Experts of a small language model.
Size: 14 layers, vocabulary 8192.
Experts: 128 SwiGLU neurons an expert, 2 picks a token, a sigmoid router.
Training: a variant of Muon for the experts, 6613 steps.
Below are experts of layer 11 (counted from 0) of a mixture-of-experts language model. Rows are named router (the router's row for the expert), down (a neuron's output weights, with its number) and show model dimensions 0-47. Each number is 500 + 25 x the weight over its row's rms, rounded and kept within 0 to 999. Numbers have three digits each.
Before each expert's rows: a language model's description of what the expert responds to. This comes from a sample of Wikipedia text that the model never trained on.

# expert 28
What it handles: Line breaks closing table rows after a final pipe, plus blank cells, dashes and catalog labels like MPC, JPL, DF, MF.
router:524482486485434478526517443522511536510488498477479463547444497499487509473480520461460487501523530486489492517476567480521523505509487528475509
down0:533510548490538524497444477514510473504514504522470465478477446511533472511527500426503532507493500457511503496490502458483498525482475519484515
down1:509475524490486514526491512474502485508513468544484508483503504484493501459454475498469530472568492502517465515512492445484444490499480504466486
down2:545481521483456484479550495521512475518465488503475502503483502501509467466496476504478483459527454506538495481497505534524516477553540485522500
down3:523525503458487481504506521502523433535487505493515483507471530523544531487519522532501531513469453485542487508520503524503507515492500506506535
down4:502482477491475507505497520476509496499492538478526456484531493506488487432488473439497521535468507482549500483438531527545503513533506487469483
down5:497503515478468537480467478519472529542482535520456525495465503473551527469494513440509471493482511517467553514524516490483497497481521507500469
down6:493536504493528479490527510527520513516490474448509448501552477506518513490506452475499501490548514484499476502495501549531535499525521498451506
down7:495492492494475510481530495528496510520506474515494483537524512496448544548509495493522505441488481470518523482508513523527515463521500499535507
down8:514498422508484538507508509512460480513465480509484519496480499516478502498519513519533505475554577498548540470459500506474545466493536486496495
down9:526478551516472465526476577492521482452462515488483483472546479553539502459443458480488542472511490473475531492480513523516537536490496489468484
down10:542455554458435563488477546536520505510514556525510480535503485486469500496501492453512536506508547505484488499521491446500468552493483470512501
down11:502474453517471474508527493494497524516522486502496508503496509478500480462513532473513509528467514507519503534527499474505502496500547525494527
down12:502566499430485537473464496516512478493506495525541541507481510460466515500482526506543502526486502504512529488465512506473514526465491497495490
down13:527525459484512514484502458547462542512507484504536442472512465524470475507504548529487509450462476467490514472489555453485497545519522497514475
down14:476445515499490499533516516534531449458431466488494497504536517494443513532532459451492507537512508544518518464467494500505497526515515477488469
down15:551504473483425510518529494529481536498501494518509483474495498495503494517491467488496503526488456516490486518477449486485494481494503445499548
down16:534501507493491510508495482529544522516532558523521530525456514507517521488477544521504483472485453496518525505504498489496509501507454538513543
down17:515477516509494486497490508475496506545513505492509505493486543542512500541532494463470480472510488473546528478546480494512506537508506512515487
down18:577506458463533504485523505471493507486490519458512460496504538471461508478510556496533491474530480482486489502491519508459490479509483500535491
down19:492533466503451519461468469563492475479512534521482478515500461552487500538521482457510511466511544487494492500457476544567493477512500508503502

# expert 8
What it handles: Pieces of South Asian, Arabic and Muslim names and places, e.g. Raj-a, Bh-attach, Kh-oja, Moh-ammad, Ab-hijeet, Egyp-tian.
router:496501535468477503496490489535482542524483485494498498523511499500520471491475526441475478495484546483461437499522516511520472538510490521479535
down0:486530504525523471522476471502528498497513513507532493530536547463520476453451507469516516515474546523541509504449483473516511524526544506539488
down1:543535501500493510471522533518500521515519474532523526500464518485504455554479518507470513493520525499475498563547474457441471495479521571506517
down2:452480481482477506525506459484489504500473489533495517525520452526554483507540499512485498521511502515511488515462503540477496468509499517526484
down3:527493514469521481481476521517493495519514462516473524505489561501487514448505488477548516535510515526536501535528496517474492524510484512489495
down4:502495528528555489506507508524523475548515473548496504492508501490519479515505527515488481531468520468479550503474514476509516534552478498489537
down5:465501530479489501509501468546463528481493483497503486497504503545482519489552495493485514509492509508476552457570479470483509497530507492533468
down6:495503463498537506514534502497549517476514545509522501508456518541485540512506505500511472499470516442521519482491533527460501520447499453533493
down7:498502482504459493490466522497514494517521487528497528501473466488479518481470526496487455516474520484475480535495528516482482492506459528499517
down8:524484533495527492477532479488473514528485529496490539497498466522502488491490506486425439501534470494520503498484525468500474505494541520548512
down9:499519492488509571553490461495546473489506468494499492482463492478494477526515512524516533450463518515509499514500517516480501530506475506507490
down10:502476518463512516501526490443464440516520466460455497518492489494501528502463481473484479496532460522509481533497490460473518503498436522482447
down11:531473554465481566533465514495511496480529472587529464504527520472481523512484568474519497468481504496464510486516510533503464460532509488496504
down12:556485496517516562523504498455491521504543499524501473465452489491491491549503538525498516508490435502546495491546534502468523498495511484468491
down13:487501489503492521473489482544497480486505524548480523491521520487489539475537521506485516502508485519473526483538455498479492471505478484493509
down14:488481498550478505488513445520499491492512525550497478513455507494527501502552525470529480478439482539499483466531472508494512486520454477534469
down15:541481506473486509492521484476500537474498476531489544481521469498529521485481495529504547488498481501476514535483480509492472488514496510496480
down16:536461537482503572505514571531467516496487482516472545467495489506515470466512517524507471513522493520469499495485490507493507526478509524505488
down17:482512484547458524461512466500467515504543517510466459506524508467496505569485478477468478522519518503494522549523512474539529481514527483490513
down18:532520501550469514505511443506524522472505501505530518497482504514472519522498492529479491522531502437507526472509466533507501532479482492545526
down19:546446486499521464505490498466485473519519495489520531525537507477413516512493506474474494507550538508499496519464508481504498508491546526531546

# expert 26
What it handles: Stems of content words before suffixes like -ing, -ed, -s, e.g. c-ool-ing, view-ed, dump-ed, remov-es.
router:490501452491485498549548471544491568507465452479517461526535539528518497452475521500450469540510511481466502527514492496513517500492524498495512
down0:530480513508473478491552498492502506488468522515466560503515508463511489526476494522499512469491505446500526459469518545524482518483447508494515
down1:519497482491465522511487476479546497501505517531568511494502503501470507482482519477506509500481519512542523511500459515496547475506495498491493
down2:493492512546495493508506494524498492534504493503498517511517509462546455513538521499501508452481515468518515492486496494478452441512506456473518
down3:475512499503495491509459515471520483498490525511486506552547467533506499461507532506487491505519456529504509511521512534508532445478487493529499
down4:499492523481558520523481518513461512478516514496525532500432531511501510499537467487557488499473494514488484511492505450518550494514501511538487
down5:492502490523453506511487468543533547495534551555458505469545497520550499523512559522524515482429500478506475512487478518480480503505505486509436
down6:492493542473562500489479559527489497495491493509515512492466473528498552483496507491495544521525530525484500508537519486529505466455490493479499
down7:514534460472502482535499530465521469526542528479502520480480544516511505525473469498481531493514564478489559503466475527504513482463452485483549
down8:532495485484531495477503509531451496484477494496476517484490538511505504502439441473514523553546507490446503478571530471488566527461487526480478
down9:488488480501496498491513500514506521567502484503521487504503456504534532472557452518506522499507501533509496490518515460475496521493477490502532
down10:530515497463507511486530509505455510502502488509479506572492531536501488432477497478497511515500520458519509483507535468490460492482497545475525
down11:459487485511498516491496545522445480498488440515508508542516512481491511466482532510515527473482501522458476449531477479510497485469551470455493
down12:517484554478544491485500485468460480485467526514478515507484502519455521484474539561497513517497514486499540465496503483508490497469515507519463
down13:443525509495494473500528508517480509511494507503481535485534489501440505498494500459509523519550511504506552499537530493511485511523510513508514
down14:472522487533509514481484535574542485491531507534471484446487496527541518486513509487513490550492518505490487523511469490445544488502492509497486
down15:447469504531471560499509463498512473535479487502520460520564483517485516491543496518450519513521489505473492484452476468471478489533503498495503
down16:569497512526518486508528502516570513492503468510518496504489513488500485484528474488450496464523491498506495513513470501468541541501496481473488
down17:502477451500496510557460474487507525527511519544475498516529455471519526472533497523511483523480566521493487493520461556489504489519538471486496
down18:514531549544502505479468515534434494452527519466545468501509500530503469481507508540512500540449525484500518451520493489484517485498469488488499
down19:514428480499500512514542521496509476494482486466518500507473487487504470529485476529523483504486519516493500499502543497500491534469524501459510

# expert 14
What it handles: Common English word-interior pieces, often ending in t, e.g. qu-at-rain, alt-it-udes, anc-est-ors, pil-ast-ers.
router:517448510501501480510512474512520557508465504493478464537471470544474529508520521489494497554500516453471504521512492528534508529544525492480550
down0:528490504486532546538502541507530499511511486521492497454505528551520488453502475477518462538485474501537516537529420457482487431481538515487484
down1:510526532479525507456523498492485539483455429487526523535514473489518529475538480519516487477515441493499496487449517532485512522511493494482506
down2:512497503545485499510496483462502525488467480517506485514502495526520543477473487493519500497530548500527497490527537521494493506519485506486508
down3:518500495463533524488504523541487499494504507529466455466499457499530525499495469493519488466526504510499522462476456537494498478491481532557481
down4:534488486509522505493488481483511522525489470504485480506513509481522567494490503480507457501520514483487504484483480514513532504492452485437474
down5:524454502504485534494493536522493444510526490535539476543492511523495518517494492462476481496518476479503513552527466505463515517512509457488462
down6:471497525489490487541510522531457497481461496497529480515543468462457521519532491521524506478511477498572482500480522530506543543477477493491496
down7:526514489508512495504528473512515515497465511482474486519532457500499524517532533490470458485515486535489500491485428489501493512484492512489483
down8:443518538502458507521490477461519466517516482485457486496498507485489497496479517478521503522466491530478525505496533525496512500493505525530555
down9:483497493521508513510514523513549488440481504500501525495496467484513484491480442494497493448532527545501510536524485511491507550515485509495466
down10:523471470478518528517477458512513512514500485474510452454515516464472486524477505479463517531521519483515481491506523524518484553543501534488491
down11:505510471515489510493457486509504582461532511524540512516508470500477474483542514512482532486516504501470483515492505466492510515464477491492548
down12:467528464502546525520523508550484444479464537494522493473474497528496472516475505546489475466529481529538507519483506483497483529550468513469527
down13:501472466530500506505470508490490468505488535516497496480443514471487480467545499499527524497464503482500457524505492500495493506502481487514539
down14:487487525471493509490541503500434537503476476518517555539482517502497526462506491460503495515471487529506537467500503508513520492521517527485467
down15:509494464511509527533505495532540518499473475505526526516458477495495511510496520500482534553465539459534432514514518487513531524481498498507480
down16:515495498442492488504511498495495528517539447472513537532467494512458535514533527476468542513484482447446527496464512495524506476503500513488482
down17:515492485546530503516492509494471481543508514492497507509521532454514500504462496467469537463521516498502513524516448473489512500466531556512492
down18:497532486478502477512474554460507506528480475500485520490493472526532480448471471498518479506498512500478509533506459441524485531524497492489549
down19:547522494548489460515509463520500496519491517526469494521491481538502517517500529499483464504470531475497514518521498512486496528492501498475516

# expert 6
What it handles: Capitalised adjectives and place-name starts before a noun, such as New York, British, South, National, Early life.
router:536495478407492481546525462481509529508506506493489471529456484531499494484483534469486467554527532453494488508534512493480483498449456517486515
down0:497474482483525502469531480473527475486514485521456465468520497508471486490473493519515481505484507476479503496495492485509528480525528466514498
down1:520502506497484523504486536539499540500524495488485530519479542496535470524488507499521509538484482538503552437516499490479477471520511514492470
down2:471518504515505482512475464503513477501506510532466476548477557469464470447488494515527475492491516526494459475478543494512486506495546500491430
down3:514511477472510529503493544520469465476509528527493489516482514486463512508534510532501525505480519498553511487474491466493486510489510471526468
down4:509473519510473421449498512482495479507532490463532488525526511451509541452525463468529508491491492512503496476498530492497488489519522510470482
down5:471455555493487512524503506557474486516496504544517512482513518508476502504448513492511508479479527479496546524462550494501497503490457528458528
down6:504485505513519471477452517513489509518491468467504511534565474469534493457477494530522448429472484470535495518494544483489487457476482480517494
down7:529489439501500506505485500493501523558520482498470497528480529540501507490478480502488451510474474479503514499531492505487476504477483513503521
down8:523466483475524462466498503494469402467466481445513452562500506512505479519490456493490506517518523481513533494478501485504489520478487505524473
down9:491522457460488441513502504507502511545512504533552526532540549506435499527476535483467493466494470505491544511480464465490526483501510475495501
down10:479498470495452481471510517528534519513501478532500475516469494523508553497512497516512446497474467497479504488457578507534505486519507534464487
down11:515486498458496477502513506478529538525486458515481514454520491505500487487491502456531475488503494507537531484458514540499559512510529489475517
down12:543500449505500525481473541456505515459493466485529464538525497512525507508481506487465490503496507508487490466546499510479519497499467488528490
down13:490517495524554486498525492485501489492501446500514488478511494504469473472479502503504474501548514507543450503539533529510575499461524482510464
down14:536509484513499520502472497488563531478523510502527504500511524508536496510517520511520483490485516519479524490492503486520461552538440490518525
down15:517486485471486450478486534471510477539524457512471517551464494491528539515525507464541506497556536546501482465538479461481486483481531498476462
down16:489476484515482447496496490515503516508526522517505481490488509445509457486503479487487492492504506503503533498482541521510516489503459471450487
down17:520450467499496470552503455530471522534518496524513504493517488540512503489473498513488478477516530484466541458488536521488505517500521513485508
down18:495481499488553469458468469450492520529496502455510510494548525520476484510512500468522556498520487482458492507499499464502497479484493481511514
down19:491490455494492496521557495461462513508434468471498550546472519500519520471497534513502507551486527453507461467506512514538538487493505501510499

# expert 11
What it handles: Digit chunks and decimal points in years, percentages, page numbers and table figures, e.g. 201-, 199-, 12, 91.86%.
router:530511514484441469534495437513493555525493488460491483485495535512521467499477510508452503516522489471511456489461498498492471542479508510474539
down0:533505500495520522520506500489486543490478513533495490503495507513479521483507523534513505503496466456491510527473485503502483555497473543541525
down1:402498539484489497510501480513463493471516542525501523521497528488499466505492499510487496444470477548515513501487532484481525506485484512521528
down2:483479521513473500534458481515462489515518524472447507485490472515489441497540538463543506499469524463484454491483488544551473500511489511503522
down3:456480517522458496532463515500502499486514500493528501496535499541515524523530490533528491496486509489565481486498492488505442531551525490508507
down4:504491498512448570528482512544490532466489497494496525484449504465506469505478505507518529529524511556468497493518482495468496494478455501498494
down5:472510500519526515543431468503473489537471510504487495490496472509477517510474491520500508512462488566538476476499490465525519509503525478519449
down6:503489493494524498499513479494528475492478507480512499501481479493486534498518499515509487494508502470511447468534488481526478505486469552502491
down7:490546456485518517502546402477477548493473500490513472497480507492504512514489520481502469489519522494509491476503453522517493515517490513454527
down8:506477486479493488530543438518522510530508491528486524552521516489490486465517512519464469483483451502498502464503485447448475485510483519487515
down9:542525472514474526453501502506500514429510487492500496528550487545497465529490511521542518504467508487512462492521460514475500456471518510518483
down10:540491478523542502500466472494502482518510458520518479489530541488474504514513493494489479505548504557491488475489531508482519504516533484521522
down11:492488539569503491472468490543489435486490474525528517523498519482521520457499461473483541494524490509494480462515540515500508534500479452474487
down12:494485458450537519506539514506528483458493486531470505506554521523449510496476482472488461527506493510444500474512531547494472509472502481507533
down13:503490521477509475505515533466482470516480467491448490464493521484490468488507463479533514498506523514502537529503513494435506473489488494529446
down14:490489536510491493507489506529486470462446500487501514489563526504470464541444493465473530497460462473483507447480546506505500506520484523515501
down15:508501519519508498467458468479531539503520489480525475508475467526462505468503500510456507461499529523465497516509536503502512536484524510518472
down16:492524521519479473489503455482450503444460479507452515512475494558501495461551535487507460461438549494490485519484442476520517465536492539515518
down17:526451517527521509497492525543464514505467520518514529468511494484509509505523478515471491513519469493496549472472466509557505509519472517498510
down18:480500538504474505555517523490507563460486501489499500478529483478496523508486532504566460479497472493491520509499550526521522522549529533475498
down19:480480468490556534511506551491487435550475466512464511505502484503520518481494496474542534522488501523514490454497517436515526528488457478465469

# expert 2
What it handles: Word pieces inside personal names, mostly European surnames and given names, e.g. Wol-f, Ros-en, Jovan-ovi-ć, Mc-, John, Harris.
router:479504484484482493523533490530504574508449484440455481515524506504476466509491518485476461482538517484466468507519522502506493521489472512521562
down0:519522485505525511499463534523523477472515479496460510483504519492520496489496481456512490469504521505514487447523538496555496497524511497499461
down1:551472471493522536484490516497491476498508467529511545467515532508485527521513483473471535491503494495484526516501489503500500474530490507492502
down2:532497509452482538516485542518470517514518501485512532526469475511515484502511478487499536476507450482505510542514495541550500507469483551520513
down3:514515524525501462486509477515512458481485503529535467482498518499533538504490496504497494519508531537511513500510488524501472473488524489500464
down4:501492500491534488463522427518466501474507512479474508514465514543474459478497515462528501534520526464507541483469488512514491495506481451528490
down5:484502500516512496490528549548518461476464496483499518474460502510457471493473508488507462466507511479477485529503475555500508477514517521548516
down6:536501472518497513474501518495527497469529473476519455518482532500502471500485497511474470471544504493520506502508505486507543519508506512506487
down7:494492502524509509489505505509510495507504478534452519474484515496490516539512567508533484535525529498476543476494525484475528504524502492469511
down8:516467492492513514506504530538473446492474523491502501513485456485529519516514517480508487520528517466479531547494504512524491504463501511487480
down9:513521515496500446513524517475496488517517520511472544505496523484478467480529505470526519484523515515508549490479442474445488523471512525515507
down10:497508492500511466496527465481450458495479515509545485503453507491533531495493518525500519481491484484501526493493533482502453514502472561482491
down11:458463516492502517538549483505453497531505537530497511523476492512473503523510544506515496524491485520532521544505507500513477476495525520512487
down12:475477506494499491533492511481515495505521503540471485461485470465525520507528511512453474498504499510532481506507486481507492478468543512522524
down13:522543495507487499476502490479451474496486486493538508534507550485547511521504491509524506509516506482584529484512532509487548495494542518483530
down14:500491540474505483468445487511473530482512507453503552512518484478492528495462486525512491503538541467468519482479484521566461462467501513489495
down15:459515492503496553510510456535541510477487487476478464485502497523489521496496474507438475500504506489502506449526519523485538531506486524494476
down16:547511505456509487493499464463514508457466474512514489501471460464505528514512499493497521499513503535495513466515544473560483512523534479469511
down17:504533462520518498477525468498493526513479499479523559516481503520516463516507505486550517504489478474481540510531547510455463482489503495518478
down18:516517529501474473551551553493574532477475487470495482482440515501502484508531523500462465535486498500527547489502486516494483545490512505491521
down19:516478491485562462491505476505517486514508491474540485530522501527494491519480483510523529475536498481527509476489500459565545527474503523510478

# expert 4
What it handles: Pipe separators between numeric table cells, plus thousands commas in numbers and coordinate marks such as °, ′, ″ and N.
router:557478530493458477515499460521511508485470486466500490517494514544505543459482506468496482511517524521481441479505508496496521547488507555497548
down0:483503516515547494525472516486466523482567501535517496463522499479497520522510471507498483530489502507540516524484501516487519514518495503510496
down1:481454534489521478492497506493505505446518503520526511460484526534516511478496493507515481499492467441504520444479501497496508483504463513458474
down2:519492512549502547533513478528524532526490459501504507556524489431475466479515500544503505491476478488487506524465484490475495505467475545521475
down3:510543547511451521480453501526523512477491474472466491528519499474492468503492471498534501507539512514515481504489494494534520501493544540501502
down4:489507502478453510475543483519480530495475555501514485455479494509526467479466468490476482502485477502498505523489483533473539461519522482541476
down5:526468447468507481437499471522518516490526546479533502495431491427499505520518519536476504493513496473519513488506473493469491482501475513527515
down6:511531516482520515470525508464534476534508507505529531526497472527512495500510491531497537501508506544514566465504533469487484501501492465513487
down7:491484505530432515543487536508481422483514489517509483483503549503514499498542500489483506470468468505497522503526474491518509482475482480471495
down8:503533531450518508516496551484522604501530491510526518485514490510459528485507527520484487502506503479490488508531527560531501443489491482464479
down9:502446438495501506518507482485498484526533474522521496522475503504530512483514515463496475500526549510522524527507497530477500476492484517436490
down10:502484487490553461493544505484440517540518512486534466522478481474479479534486536481511483488506496487473502473513463496492521508516509506455500
down11:510505533515504543497469477506410502522498471504480467451448494476478458525476480506495529460519456512494550458500466465444485506514507490482516
down12:489463472489490487460513511504510512477456508524529466505518473500520507506508465492489516481484499499460488558478554489474475512523527479463517
down13:513524565519486488526496547486554385514484528526510518508521494496509462523515458513522538519506508531489579508496493481481507490474538525493531
down14:537512476482492491516495508439548506470526458517500469448476538498476491486528509519460449502529487483555511511516462513526494543484522531524523
down15:536528552495532485526472538518495517492488515527540473520482491501475514553495529538485466488487461511487439504504497521480490466498532509484546
down16:511544463473513515487480510517548503489493452475466530494499521528538453522493524508484503477556545479512475521498492500470521509478511521478507
down17:544526502538504486441521500531488409481459546546508535535506518460469486492562471501511526504486503527525514492518511455513537512502490487510475
down18:498553482512483495486461517496504480493502449494504519505516490486518510465454504521490520496478523566530511505517469521485518452503542480518483
down19:499530480441515476496520498447490492533512555471499548503474509496508484458468478499508544481529479487535484491525521493519521492542524548508463

# expert 13
What it handles: Line breaks, colons and dashes in infobox-style lists, like Directed by: or Position:, plus table-row starts and quote marks.
router:496479492485440462515526475547496512509475501460482471523490514531503502480494520451481474542506518484507473506522503485487509513509506556510560
down0:489484509484462549487460496492515513489497472537519476510497521497508500529500506453499490503490547491525507458538544503506483498515506549483486
down1:478470485485491486463516475482521478481498482511509541529505522515521567509530423471506473477471487499496466488517493518472543541514483501507485
down2:481472498479497516496529458514481513490485492515494526503516533477485498534498494481482488516545538485523492552496495497494539459441543497515506
down3:517486508506482536522481462494489513499513533536502482449522505502532521516520486491549507498499503528478510532474554495490490539463499508533486
down4:508507532506556517500453545554512547525488516502507497505477489502492509502474505522527556544540486507542499486549525486549496465476496487478472
down5:494484506470483457540506481524543535495492479459556490494515488472519505466477492509506538438485509443516513464502486477471511545501520552476500
down6:491496490502532505479486473502499500508519497489450506491510489490518536502477484458525523447523483538500521479495512495505491464525476512511459
down7:464571511502488501468453508514540477497484513515501474533528481484511457519491485518510518493496492481514528505519523498443459531479534473542515
down8:477493537528472492529511596489556464487528544513468470512507512497503555512524480506477539495479498517519515496487508492515511503527498490502504
down9:521528446463488497510513442539481542483470502504470545480485520535476521462488496496499529478467519504528478506511472511470514479502519489566458
down10:543542517474509523514502499499527583496483511485501535521493476458452489522509518534488469476489501488420499476498508486540547516553523506512508
down11:546511464494515504458455496468488465497512539422509511489522523505530476519527502516520478509524505516536524501501493503499494521492483512531519
down12:508501492467511506487485528516477444471465467462513483509484484533495517458513491472472496530515473460469472499471498528527478472483497456491492
down13:534473509509468523492474525514491483550499519532504485506464486467521492510502488518500491544456532535476506491451477459540538506494475502477531
down14:468484536533551458488474476478524633498513486447508477501449503513506459525465498474501544486479534490481506506526540508527496533449512523480467
down15:492505519471494507513501508465478511499505495510511448508462540494491512520543497475514483502527474493508518478548475483532500481541516482497506
down16:525474486475490443486511507503530474519541512541505495511537492436486535488469472454518470464511452498501497483465477471479501475515470512475497
down17:456506482501503514538479451480498502513532509490484467488491483522454461514505504480513469496497543509499543501514480534511536474492517501462462
down18:519542536472507507524443520518514530490523489508481555522510506520464507492494503521458491484477475464477473494491512519518510489528460507479488
down19:546526511486526531464488529511520560485514494517458472460471529483492464495490510502544523502488502469465441507500508490500487479460520518508493

# expert 15
What it handles: Word-initial pieces and labels in infobox or list fields, such as Producer:, Party:, Occupation:, inter-, pre-, football.
router:505512479486501469498553461522485565532473449475533512507454450540446475466500525481438502495495502458476490537539525516517510506498472532479527
down0:445491506510495467488493530503518481496484520516519492507522537488486484461504479499537483473558544510502483533493472517468508515490434528476519
down1:491517514497480447481497514483487505496460481504527508519509462463570537509512538486496483534495498478443493476498528494538514489476507492516498
down2:541521517500494489504545518497514460482486498511473536475511523489511497524505539533490497496512493504475492454499491511483482520502476481499495
down3:497515440567510515514493467506470494511504513530458498491495551499483528499485506503530506460494503479483494522493490446508505526504490511483498
down4:501497489494531510518519488496498506489479526495522485508455482527475485513495529484526494494503522504497480482507541492552473510522517458479535
down5:470508479506498519464509516507514477516448512502516484485537516496517453469507511528470490501554506529527558464518481456515506472476510502466490
down6:534514529493516502514505500447441536493495492500499512521465498473485539502543516495497527516519534478444546538529537453529532463485516534480498
down7:497484496522528472505506468480522461552542520493550522502535486488489499489498485492482498497473494454531494490468469500493470508497500473453511
down8:492531495485520492506488493509506451484477454441517543516515492502505560487516537507501549525482474489472522533487509533499533519517489543485493
down9:522521516510503491535524469492531524508507546501503486486506501484494533464501478463511497512504448498463533506472491548506489526485532452508460
down10:507547471508524430508503563447493500476494509518513481496509528502481485497497553529491498578485488526511559513488477493524460483540468524458530
down11:485485507511513526521543466506481527507486477456455464524516517509544486493486509448498484513482494496470505491497477439488500543505468472527524
down12:511449483512496528495481514497538501524474538493449509524505487499488490491464525500530505479490515522537466520513509500496478500555490516513487
down13:488534541489485504502478453473556521498495494529526481531483546510478499508533494536440518497500489520488527525535498506461486487504478518526468
down14:495493434503520460485487500503541509460546502454479492498471527499458491523488487543454529485499495473456496467543471523514507485497479494499504
down15:516502489496492516523490463478462520475483518481474529510472525530532491475470493517522482514520559498500524513477501522513537496499502460522477
down16:486502493508521460532524490495444499491467508520488480494450488469473466502479471515495518545539471520499541528521509525551512515478510510478520
down17:498517493527481496536524478528495498514500514528504513456530513471436507486510490537526528531466453507553518499506471572496440483503524517462480
down18:523525522497505497502482513496493512515482496476497469480516496494497461457550505509529487518526493479493482519452446485494513507541464508518484
down19:515488479504493499475540490496538527453487469494503534511475465513538497471495479515526523492518529494446511536518457503548557494491525519486490

# expert 20
What it handles: Single capital letter opening a proper noun or acronym, e.g. K-ickstarter, J-amaican, M-DA; sometimes articles like an.
router:544482547488462491546519465563506543507471489472489520531474507570467478524464546486475466528527509490474459502469550473467499492487517521467498
down0:499505473516490537466524539517502501470486502472538505556526515476493549457489506489536516499476494529532495472492531512497502492504533492471527
down1:484535486525525505488517477542481489513526523482458445531450507505481507534517530512484515495526536461513455469517495458512468492476485532519492
down2:469470555495510485470516565503487488472521512501468534517510492495516499516474539511539495487529487506447500499481505492522502507472486486497527
down3:500459448496501529487494461490514465485484485522483494521528504462487506497485511557478546473498491534471526499448477504502479503493463522489530
down4:490479540497475465513480476492505508483498506519484497506492463485476500481501550449482432519500488489517450489514503519512524489515516476430529
down5:536538512526473466497527472488522461507467495531508492479542513515537490508523521515470535495472449493514497513525486542532518488500535527490504
down6:519498489526481520501521520505510511491532444530449550484478490476505519517495509497531514500522513542504490464518498504470499506483419493483532
down7:487464524527515525543528503522462530474505512477471501533545534515540516466559459551525483511500477523511485456495510494501514512527502499520544
down8:472470519474529470528535483517523569455526501508511527477488487488481504456525505519501500494486525525499482505529518529519459486478500480504474
down9:528492478531525511475512487477510530481489514506521447468529512491495479512502522517538537497504483497491528472510497424516489521518477486509532
down10:479520580492532498495485481497545515480534500482511430464510510503495472527498508448521548517514544517463481482494497490490561491463532474547490
down11:492503493511523511494520513524495518492484492479518491462474486537536542525508492524504527496450484516463510480489527438546524546489541486503499
down12:537481480555473446499517490507462528468474520536508543515500537499501452473462519523522515489461487500514492478491502488549496520528500523543515
down13:500519507483503474515502493487529518492461509512504524502498486532535484554498483512495529442530530470502488444526469514505485510460520441494492
down14:519494523502492544476475426504498510472498482510504496517472512445540492516517464495489476506496538515510503475528484521540494509470463514548489
down15:488491573519484491481535526539528465523477458535470503513524522439515504518476481515521503510517495506509537489487523459463455521467523451532520
down16:483486525477515502528521488483534499480488496517492496477557492502465513535510459519538468514516486535527507542482515446504472467507520470530479
down17:517469522489514522456490460501507492462514473519493508520503502541524468553485528504548504488503462530498461515531527526493507504508474470520502
down18:514465495509501496477500503514518466421493467483509515494512562517523497526504535521459507516490503485501492526463502437495480493525519492483466
down19:522519521559491463527492487507472519492522487505503479483477493476494439493480477464491476518506509521548476518470472424525523466463462523526481

# expert 30
What it handles: Final periods and last digits of years or numbers before a break, like 1988., 1880., Assembly., or ending pieces like -ement.
router:514466502478470433553521454485512542490486483444498497528485543531493462505510547497450457534502536487517452539528515538527512532481521508485552
down0:493502499466480496502495507530489488462515511497479491497513486484481522484514440502502471492461522470529475536506508499570564514520507472513531
down1:496517543508462559553505501516492552502507480467536513443486513501489479525484481479495484497519500504490493526519518480431534519536502503524569
down2:501485555507488512530490522524493454538491480525486487522516476509483497488479468462450500514506509465522474487528501503474474517491503504511500
down3:476491519519472469501545517542519495512521501500489498516505524519471505497461507512504472485499458514500506510519524458506503514561509513569479
down4:479558464511516470513507507544509498496476497507525457470464527464513526519489522486522525600433445482470473506494523494515487522546507531525510
down5:518489537503533512515492491495498515554483464535525503484501508468494480526490472512473476509520499487507539475482499458496540501555440523493484
down6:530522480532529538501490496515481525542495509528531520490495481499474519514517554503522502504518529555472464497527484470535501503497477466527486
down7:479494550511517443430547503543439489470533491486495520485482508474519499516474560477516491484546500552510495466470543471472515472502523481481510
down8:541467519517483516537524532496503504475471495492463474474498500512492502523480471427489486495457477519529450475513522495463496438534507509482476
down9:503546501489500542487489529496457493490468546505487514565485499545511511499499506502486538472532502484550521477537516467462452517462491495513519
down10:515486555511494523550454568500508436520491510525444507509507505500509499480514489501514469508502487497539513519537451485525506494499454493481501
down11:531449504544485539534494496501543571489535520457507549512517527546494511483545491531492522517500491500503513504491479517495493506524489512513496
down12:543525514549525486495521492544521533492462536501465508490517478524442477508500491520543493523499513517491508478451481527482514480502524482507477
down13:514539457508526467490492470521529557521469499520468487526504519515478493506486488498477522552523488528474478473462518491500512504513451524483514
down14:540472479527512497501490521517513543519490491513491531456471499473515520512497499466517490509497531489467519549484486471514538477488497478478552
down15:522525530470540496526514485483499502503477501492499437462474469501496476509521483496501440477553549492489527522488463520500535490541472488527510
down16:510505529457517526485542519492469469523467464508537471517522491518477485520538523502509520521518464478483481502518496523515478523556492477473450
down17:512496474501495489560503456513490557478502487517516495534482498576459506534479477469513526487536499442507499528532492458534480486501486515464535
down18:508538475529527487458509472475430526483510517536471515483476516467490478474518513490546523502515473526549499496541524519484514465485494514506458
down19:497511526476516489518481530467472515462512462495511529488468525513547504441494516574511541495500560511493546523488487496481521503550512537506517